Experts of a small language model.
Size: 13 layers, width 128, vocabulary 2048, 48.2M parameters.
Experts: 256 experts in each of 11 layers, 64 tanh GELU neurons an expert, 6 picks a token.
Training: a variant of Muon for the experts, 512M tokens, 3909 steps.
Below are experts of layer 10 (counted from 0) of a mixture-of-experts language model. Rows are named router (the router's row for the expert) and show model dimensions 64-127. Each number is 500 + 50 x the weight over its row's rms, rounded and kept within 0 to 999. Numbers have three digits each.
Before each expert's rows: a language model's description of what the expert responds to. This comes from a sample of Wikipedia text that the model never trained on.

# expert 45
Description: Line breaks. Newline tokens ending lines in lists, infoboxes, tables and before section headings, e.g. after "Personal information" or before ==Soundtrack==.
router:414498484493465531494417517424553513504514522548515445490583531483516410545575586591379447538434566533504493534556507575528466536506444567352512647481537554459427433553429447477502528499501515

# expert 18
Description: Abbreviation capitals and periods. Periods and capital letters inside initialisms, author abbreviations and country codes, e.g. R.E.M., S.S., N.P., ESP, USA, ZDF.
router:431515518555562523482501511470488509545530475493526378489489513555474518624519464514392524514486582555462404506574490511499556587561512563367550532474572453504464482485499414431421490500530529

# expert 51
Description: Place and institution nouns. Nouns like city, village, school, church, University, plus the word piece ve/ver inside words such as Cleveland, velvet, Marvell, every.
router:471572454433427595522507596460529486554478507532511492398536527522542407504522419447430441558454512608577543494476441487565500571559424521461543585538506399557468503548503492548480496456526488

# expert 12
Description: Table cell pipes. Space-preceded pipe separators between numeric cells in sports standings and data tables, e.g. 26 | 18, Baylor | 8-8.
router:492511460569471596491439506564585512456470474413573486422505599528432462493594529517461524476440562481502513530515419504523493473536485492481542486476474498451513435558471478469488589488583527

# expert 25
Description: The al syllable. Word-internal al, lan, ar, udi pieces such as re-al estate, B-al-boa, B-lan-ca, a-udi-o, often in Spanish or Portuguese names.
router:499509475568469658553479564561554543440493538481473524484479619518464550615547515470433503479431507567527453542460489566493466572476539520464573588540515573436504556505405415453486561525476516

# expert 35
Description: Word-final suffixes. Closing pieces of words, mostly final s, also -ute, -ous, -ing, -ers, such as tennis, chess, minutes, jazz.
router:487521378505465563561407653506532448571506471555508497432517483492466536479583528501513534500472493557531447567460434556528463514555508567423549543548521533434506455567464366458494532476525516

# expert 0
Description: Table separators and initials. Pipes, dashes, semicolons and colons in tables and lists, plus capital-letter abbreviation pieces like R, G, S and "gin" in Virgin.
router:458489446555515497461394569530531504558509491515618435507538531525442438441549533508450472546446597490517449539540465507557455652529499541436524525499561465530477529523438420502530479410508487

# expert 47
Description: Verb-stem pieces after prefixes. Stem pieces starting verbs and words, often after re-, con-, de-, such as keep, kept, linked, reminded, Lo.
router:520476469440390493483527436468509519519561511406516530434496580559525504560530566543495530471382549515528434545524455557527436513519497572493488530546520495514470508451429496517484578462597579

# expert 24
Description: Geography and population terms. Po- starting Postcode/Postal in place infoboxes, plus words like population, area, country, city, village, water in place descriptions.
router:471517430501512546550458511486512492466515517511575537479488510488479430561606453518492521546326440554476527510585463530503462556537453503473525569509539496494466453419439563437520595422499471

# expert 4
Description: Word-initial ex- pieces. Opening pieces of words beginning ex-, pro-, co-, met-, like ex|tends, ex|cept, Ex|tension, mostly prose, some taxonomy lists.
router:452489477542525637475445523454570423457459533433555536479483488493485526535608564530517533440463492556435528436553480499565432541497464529375552584548532533471420499550550457417463516455561482

# expert 5
Description: Capital G/E word starts. Word-initial capital letters, mostly G and E, beginning names, headings and table codes, such as Ground, Geography, Georgia, ENG.
router:428458470589505580536515554426515504474508435405522436402531533547483458552491508492428422514445547508502402513611499573474515573531413534462546579579498509481489544455558473423427496489556587

# expert 7
Description: Mid-word en pieces. Word-internal pieces, mostly en and other -en endings (Te-en-age, phenom-en-on, Dim-en-sity), plus list dashes, Born, Ben, million.
router:411525459549524476581456581530597412524456515502542520453467493502476453475539537568444485590510580508422434623577415613544421558470508481455505560563525461517393415507508436595497475511510526

# expert 28
Description: Short mid-word syllables. Second-piece syllables after a capital or first letter, such as W|hi|te, W|hi|g, T|ri|es, f|ri|endship.
router:474568389528463574513344520533599527519461478512528474461572478457534502528494464459450430541492507575540463548543494585583558512435524539490547569503495511526446553490397436526517489552515495

# expert 22
Description: Numbers and quantifiers. Number words and quantifiers like two, three, several, many, both, plus digit pieces such as 000 in counts.
router:518532464463553462495433564432541433531466500488524497492488584464463522539496500475361505501528451562560470557600510498559422522563571502461515566538610478453485419539472430498488451512478461

# expert 61
Description: Formula and bracket symbols. Parentheses, brackets, backslashes, sub- and superscript markers and symbols inside chemical and math formulas, such as (CH_{3})_{3}Si] and \Delta.
router:392534473538471450565440540505542525555483471561616446444466614515426485495579520583499462490466483468485475500502474611583454641543484563435542568502562581507497472482481518523493491476524517

# expert 16
Description: Table cell separators. Pipe characters separating cells in wiki tables, especially row-ending pipes after numbers or names; also semicolons in numeric lists.
router:475520431585468583529497503537581464505466516464555442501568544487455438545629516516434521500472555475483440504526450481509501499517501561489542466513474538455461406464446516437521568507605571

# expert 23
Description: Mid-word o in names. Single vowel pieces, especially o, inside names and words after a first consonant, such as McCoy, Joe, noblewoman, radio.
router:457546422559532538572398508447581517579513499469542467456545477444505494506536491596467414505433523589547519477531427631526506533520468465400527509477533544545443479405432492566500568427525512

# expert 58
Description: In/con and score dashes. The word in (including inch units), con- prefixes, and dash-number score pieces like –0, –1 in sports tables.
router:431520539568477468630501479554535419517506517501519531459459559530473473579572533505463516594422503527555581451603411511520502474494412578482531545515631474464484535591450409533433595445507549

# expert 9
Description: Directions and size adjectives. Compass words and size or height adjectives, often inside compounds, such as north, southeast, high(est), large, small, great.
router:384510473451439554517567489494541472534481468498518518452550463555446430463588579521482548580459480583520504591525482543541446526426475476463516546475515453492460517539494508496431555531518495

# expert 27
Description: Mid-word fragments after S. Word-internal pieces after an initial letter, especially qua in squad and Square, y in Syria, plus number words like three.
router:499510485518505521477466546511541414557520461569513419469498519499484468515483490537469552477429436562454428465510467490558451547575537581506548623436522541396429479461423468512460555558514567

# expert 14
Description: Article a, initial g. The article a after is/with/of, plus a split-off initial g in nouns like gate, gun, gauge, and capital G.
router:435604397556501556547483541458517492503551394548484380359518528473481427502558470492437451474468488532571455576486458584535508590497454584498575560509499472458509500468548512537489467488599481

# expert 31
Description: Foreign name syllables. Pieces of non-English names and words, especially il, im, gen and accented letters like š, č, ñ, as in Man-il-a, da-im-yō.
router:453445439524455552542450618502566452484486537543532472483509549504440458495529643493396498564454542619548462464619418558539483539430466516479546487559440436471478493470465475510500466431523511

# expert 57
Description: Determiners and such. Modifiers like its, their, new, original, same, other, various, and "such" in "such as" or "such that".
router:476521487521539486536447572429530495483488476510550435537548504456490523460586491529475470501500484520477439526519381500531481547460491526417568522449587514459474431468486418437547478416580506

# expert 38
Description: Opening brackets. Opening parenthesis after a name or item in lists and biographies, e.g. (born, (on loan, (squad no., plus [, {, ^{ and quotes.
router:490535434545431568512418489531563467465504494536601428476455622586485443502602576570465437486418527542513489503526490507499395582525437585497522610599525478457438488466448440488503502536544524

# expert 49
Description: Adjectives and adjective endings. Adjectives after articles such as new, large, former, local, and adjective suffixes like exclus-ive, nationw-ide, lyr-ical.
router:519556442509497508502498583421525523497450490563495519442495526530529493451565507515479554564474463560497398578580432493489445525452436528448553552518482473462458424516453472471475500416520517

# expert 30
Description: Word-initial syllables like gra. Early syllables of Latinate words: gra in biography, program, stratigraphy; capitalized starts O, Pro, Bu, Tra, Co, Gra.
router:473489461577456572560471515503534521534547536457542431499495557489561467523522474469498473529454449483502533483508511496555502558530453507492558576481676474539380405505483496487515586425555509

# expert 21
Description: Space and opening quotes. Bare space tokens and opening quotation marks right before a quoted or following word, e.g. "selling out", "Folsom Prison", "calming.
router:501581487446450570591475516451587544440404436507510425474554535490406433547507571572441428534386565478523431521533462537592444544428503531416535556579585509477494442526473442465431480467530493

# expert 40
Description: Table newlines and hyphens. Line breaks ending wiki table rows and hyphens between numbers in scores or compounds, like 4-year, 1-2, 22-game.
router:430540458587460492508466511443520471504484507559487451434530594511487490505499526533433507450515534496492477454552497540547460576557500477411481623444510610532438475581460428513437504462528553

# expert 6
Description: Mid-word noun endings. Word-final pieces of common nouns after a short first piece, like p-age-ant, ch-ance-l, mount-ain, Paylo-ad; also whole nouns plan, war, city.
router:439507466452435536576539516499552478411528431494509541526450541503483532529550507533480529522442536551537410552521441476538493597513504559415607521448445499522440459507482507538484561489488483

# expert 26
Description: Word endings, sports nouns. Word-final pieces completing a word, e.g. pri-son, Pala-ce, spons-or, plus sports words like champion, host, home, lead, two.
router:493473472463440565558502516477541479554444546524508469493425566497443488467498428495443547552492565647514484522558408507520452546478501600436534577492517480439429421446469541521390517456452517

# expert 43
Description: Name endings, person nouns. Final pieces of personal and place names (Benedic-t, Philad-el-phia, Al-bert-a) plus person words like artist, President, critic, William.
router:474447438429476594498471583468495482447508465425574466524521517441456459459543473499501546493493578634490454481571427491581475523532534471472568548454473502430470480485453502514409489421548522

# expert 46
Description: Capitalized name beginnings. Opening pieces of names and capitalized words such as Ca|stle, Col|eman, Al, El, Di, often in names, places and lists.
router:534448443522507544567445516505551458492498445473576538399487457469423467530476490528498472438470578494492463501557517591506415577490469530442590488528578541453411570506549511494449568490543508

# expert 59
Description: di/ad word starts. Word-initial pieces di, ad, im, vi, often after prefixes or hyphens, such as disclosure, directing, admirer, digital, convict.
router:544471484484486491565510499526496515534526487441497465387401528484511543540551528497506529514480510489492420502560480626561449543431467561497586541539552564421438528519502437415437498539553580

# expert 32
Description: Syllables ne, lo, ca, wa. Two-letter syllables starting or inside words and names, e.g. Ne-braska, ne-xt, Ne-il, ca-duceus, Lo, Wa, Be.
router:499498416486463488556502512497581406549602543492496537490514537445432503529474508562457510393447546512524510543535466506557416497500481555460540563586529494505405553471403473490444572472509581

# expert 55
Description: U-vowel syllables. Syllables with u or umlauted vowels, mainly ru, Lu, Hu, Su, ü, ö, as in B-ru-ce, T-ru-st, U-ru-guayan.
router:450490473635451482544428507410519463585436544513522582454495495505423473560477424549473496573453499505474469531536495496630515573512532546460555479583510531476472370552456480542511508463488517

# expert 11
Description: Initial w, p, ch. First letter pieces w, p, ch, W beginning a word, mostly verbs and nouns in prose, such as written, walked, prayers, uncharacteristic.
router:474504445496454565513483502464481512534433528472517425502476505459437535562513511532498544618514528517441433539460428569480461511539528596523470592526558549474490467575482436475488493519574593

# expert 10
Description: Win/run and -en pieces. Pieces like win, won, run, champion in sports results, plus -en/-ven pieces such as c|en|sus and ven|ue.
router:392523413534439509533519501561541423572469472500492520406418536482370409528461545463436465573515614522521500578562469602529486528452476539451525488574534480508435488502494485550454496534514563

# expert 60
Description: Adjective and suffix pieces. Descriptive adjectives and adjective-forming suffixes in prose, e.g. n-ative to, able to, guar-ant-eed, in-dependent-ly, new, different, known.
router:523516426503452568503517567492499502482498501514525499407449521564477570517496501562479535536493490559462441565524520542544391504523456549393504562558465465422373455459439465422504510501575503

# expert 15
Description: Pipes in numeric tables. Pipe separators between cells in sports results and statistics tables, usually right after a number or place, e.g. | 2 | 0 |.
router:459557492593477614520410553569524424477517501462507466436495585500508472475543517538439519494401487474476520480499465467522465603512457558452549525487487493442429409495491472446476591479587575

# expert 17
Description: Capital O/E word starts. Word-initial capital O and E in tables, chart names and headings, such as Official, Over, Olga, Other, Episode.
router:438530485605535553560488540400628470474553493439496389466472499461479466583486509520469512549496534508485452497576477521533493580510499527477601588474603558502437449505523515379491518431508549

# expert 37
Description: Table and list separators. Pipe characters, dashes, bullets and line breaks that separate cells and items in tables and lists, such as Region | Certification.
router:457499417477517554556495607531524532531474424537608496510516580541382417547583488640399388458423581508475516456537482463531453572496479604434566572520532563515501426466448516493489555508518490

# expert 39
Description: East Asian name syllables. Syllables and vowels with macrons inside Japanese, Chinese and other transliterated names, e.g. Meiji, Yoshihiro, Shuhua, Falun Gong, Hayao.
router:433466461575478512537355572512542481507548477512581508455484523456519471538512483555454480507506479542521396496507456600634543487511484506472535517510522525544411379493376505530483458468479549

# expert 54
Description: Short mid-word pieces. Short vowel-consonant pieces like at, op, ut, ip right after a first syllable, e.g. St-at-ue, T-op, a-ut-obiography, h-ip hop.
router:446582476524453551553483541470600536507490444423490405523482591543541551485505548538456524520453511513515521487556479505572556508487599517499509571482404601466451458501512515522451491513515529

# expert 36
Description: Name-internal syllables. Second syllables of proper names and place names after openers like Ma, Ta, Sa, e.g. Ma-in, So-und-ers, Bro-ad-way, Nugg-et-s.
router:460460445439383510569501527443582421401489524492557441506457559470475441457489590472443523471466537561506477449484444491552510509488510471480539567477508471491562478526448493518464520465516546

# expert 2
Description: Word-internal p and ch. Mostly the letter p inside a word after a prefix or syllable, plus ch pieces, e.g. ex-p-anded, de-p-icting, Ar-ch-diocese.
router:388580460461509533497457566481516531465483500538554417503450558485521517453503470571518505461502537497501479500475425594509428460505511513454528624519572524483397460548508440531535500464568561

# expert 42
Description: Heading-initial S and breaks. Line breaks and first letters of section headings or infobox labels, e.g. Significant date, Signature, Structure, plus s/f inside de-f-ensive, De-s-igning.
router:427521510493426555526462558469503494421484482522522511414523522573473484477489600479392398504457519546485455485596493597484492502522509531469505539435537587422538533567498402417502521541591485

# expert 53
Description: So and reporting verbs. The piece So/so starting Society, Socialist, solution, plus whole words said, announced, wrote, such, well.
router:517508485518461554569492596496511533502478516506522378461525483462463480501560495471491417551426521576593542499514477557531502560517465506325532549512603469489500463537463485459523458508611481

# expert 41
Description: Office and role nouns. Nouns for positions, agents and institutions, often before of, such as president, Minister, District, member, writer, player.
router:538522474472428597446493557496497541473520479528612512457511563482484382567519512525496590610462571592499511479600471465488503522536400535467579547494559454502447418493486499428462552470446458

# expert 62
Description: Syllable um and s. Inner syllables such as um, im, cu after a first syllable, e.g. Col-um-n, ill-um-inated, circ-um-stances, n-um-erically, de-s-pite.
router:468423520539488543564400587477531530557451533479519442541525621436428522497540541590489478550458496552595497513531496561524473596535503540413527473485563543470468532526477447483404474527529463

# expert 3
Description: Table cell separators. Pipe separators starting a cell in wiki tables, often the first cell of a row, before party names, dates or text, e.g. | Liberal |.
router:495491428581488508506394534523518480512464500477604434490511590520453518499549533553415507505408599478472493541472418532518532567509480592474528510501530462504476522507417437495461485438517542

# expert 13
Description: Mid-word name syllables. Inner and final syllables of proper names and words such as Main-ten-ance, Nin-ten-do, Atlan-tic, Vervi-ers, plus common words like area, population, many.
router:431479382546506547548498615567509440504482548510547500509506630505398445495569536489490490534484543584491499562571450573549461572488451481426487534535544450474435494517446394518434516476488488

# expert 52
Description: Mid-word consonant endings. Middle or final word pieces like acco|unt, co|at, me|as|urement, inc|ident, often before suffixes -ed, -s, -ure.
router:419516499427399535491504577480520442487513491498580398553417624461503507566533574560502564548432608570526516555554457492498530495480533494474538527557496592500478453473460446489534475437523519

# expert 48
Description: Hyphens, dashes and slashes. Hyphens in compounds like blue-eyed and high-risk, en dashes in score records like 26–7, slashes and plus signs.
router:431482483603471553517522487446537514528415514558491444446470581618431475501503499520491513448419564516546433414552370541596430569529525523402491584476510596472428545588493422539512537502489536

# expert 50
Description: Name-internal syllables. Middle syllables of personal and place names after a capital letter, e.g. W-all-send, W-ill-ie, W-ell-s, Red H-ook.
router:466576487542506554532412474444584527494464501538528457419541530466416499470506461549375512442515569575467507560558474499646552555537522506435536531561490471437499518489376453465437535519559547

# expert 29
Description: -il/-al/-ill pieces. Word-middle pieces il, al, ol, ill, often bill in billion, plus Al- and vol- starts, such as racial, Child, volcano.
router:501553479495409591574456529513567479475557514528546494506575574551411551535512534532447423473440496542529494567629453554555542586486471536412541483583526571409480538500494532442500499469548540

# expert 63
Description: Hyphens and dashes. Hyphens and en dashes joining compounds and ranges, e.g. Polish-Lithuanian, German-speaking, 2009-2010, action-oriented, plus slashes and opening parentheses.
router:473556483550502522507469487480554495529460482434527418425510531566449452449469510519472488501422546511494373447585397574615372544481446509384517521464519539500441497585456428552472546495486571

# expert 1
Description: Word-initial stems, compass directions. Word-opening pieces like ex, p, con-s, Gra, plus compass words North, South, West, East in place names such as West Virginia.
router:381436399495386655496460493423545470482458534533577524486537522493487490491567536508496533566493504529489562485492518477511458519494441481488483535487505438477508484562519437468427571482560558

# expert 8
Description: Article a, initial s. The article a after is/as/was/in, plus word-initial s or a pieces starting a noun, e.g. similar, scoring, academics.
router:480554436582471534623486543454507481541472430523494419443495514529410444585545534487473453493445493506498476594473394601561440578535482652518491594498533483514505529495515495462457476490597544

# expert 44
Description: Table pipes, line breaks. Pipe separators between header cells in wiki tables, e.g. Month | Jan, Votes | %, and line breaks ending list entries.
router:454420472537446482487501522473512492524489522540608494469566635504489400572628535523376475470455496521524500495556506491524399583491504554380558618520489560474431426484463479448493576507589552

# expert 19
Description: Inner in syllable. The piece in (and tin, lin, gin, min) inside words such as medic-in-al, Aborig-in-al, Ukra-in-ian, Coord-in-ates, orig-in.
router:476472394486456574548478541554601468487524508446529521480519573507465443530527479503497520527470526563442487548537460475569451566549468580393543532497478522433536508450429411522508488411438607

# expert 20
Description: Mid-word pieces, compass names. Word pieces inside names and terms, e.g. I-mm-ature, Ni-ger-ia, as-tro-nomy, plus place-name words like Green, Great, North, South.
router:459530492462454448508500548540498511499488510569547497466446577472476491433493560469462513468488624546540427509574458516625542573606478553385534533490601444471472517533473392540519557504493468

# expert 56
Description: Name-initial Mo, Har, Col. Word-initial syllables like Mo, mo, Har, Bro, Col, Char, especially in names, e.g. Motorsports, Mobile, Colombia, movements.
router:522541472507421511489442545559603543518463539442575453425531518435520491573533499517485508503432519514466498482519430586471374484447479534487543573483592531484460503494436540476441540504528548

# expert 33
Description: Word-internal consonant pieces. Word-internal fragments, mostly s and l after syllables like po, lo, re, as in possible, positive, loss, relationship, disqualification.
router:431502492520404563529375626439582448451501523534571465512511476462473524516494529592447464544443530561559490539565419562493485571527464529450523515481596608440488503518521466435441499460614584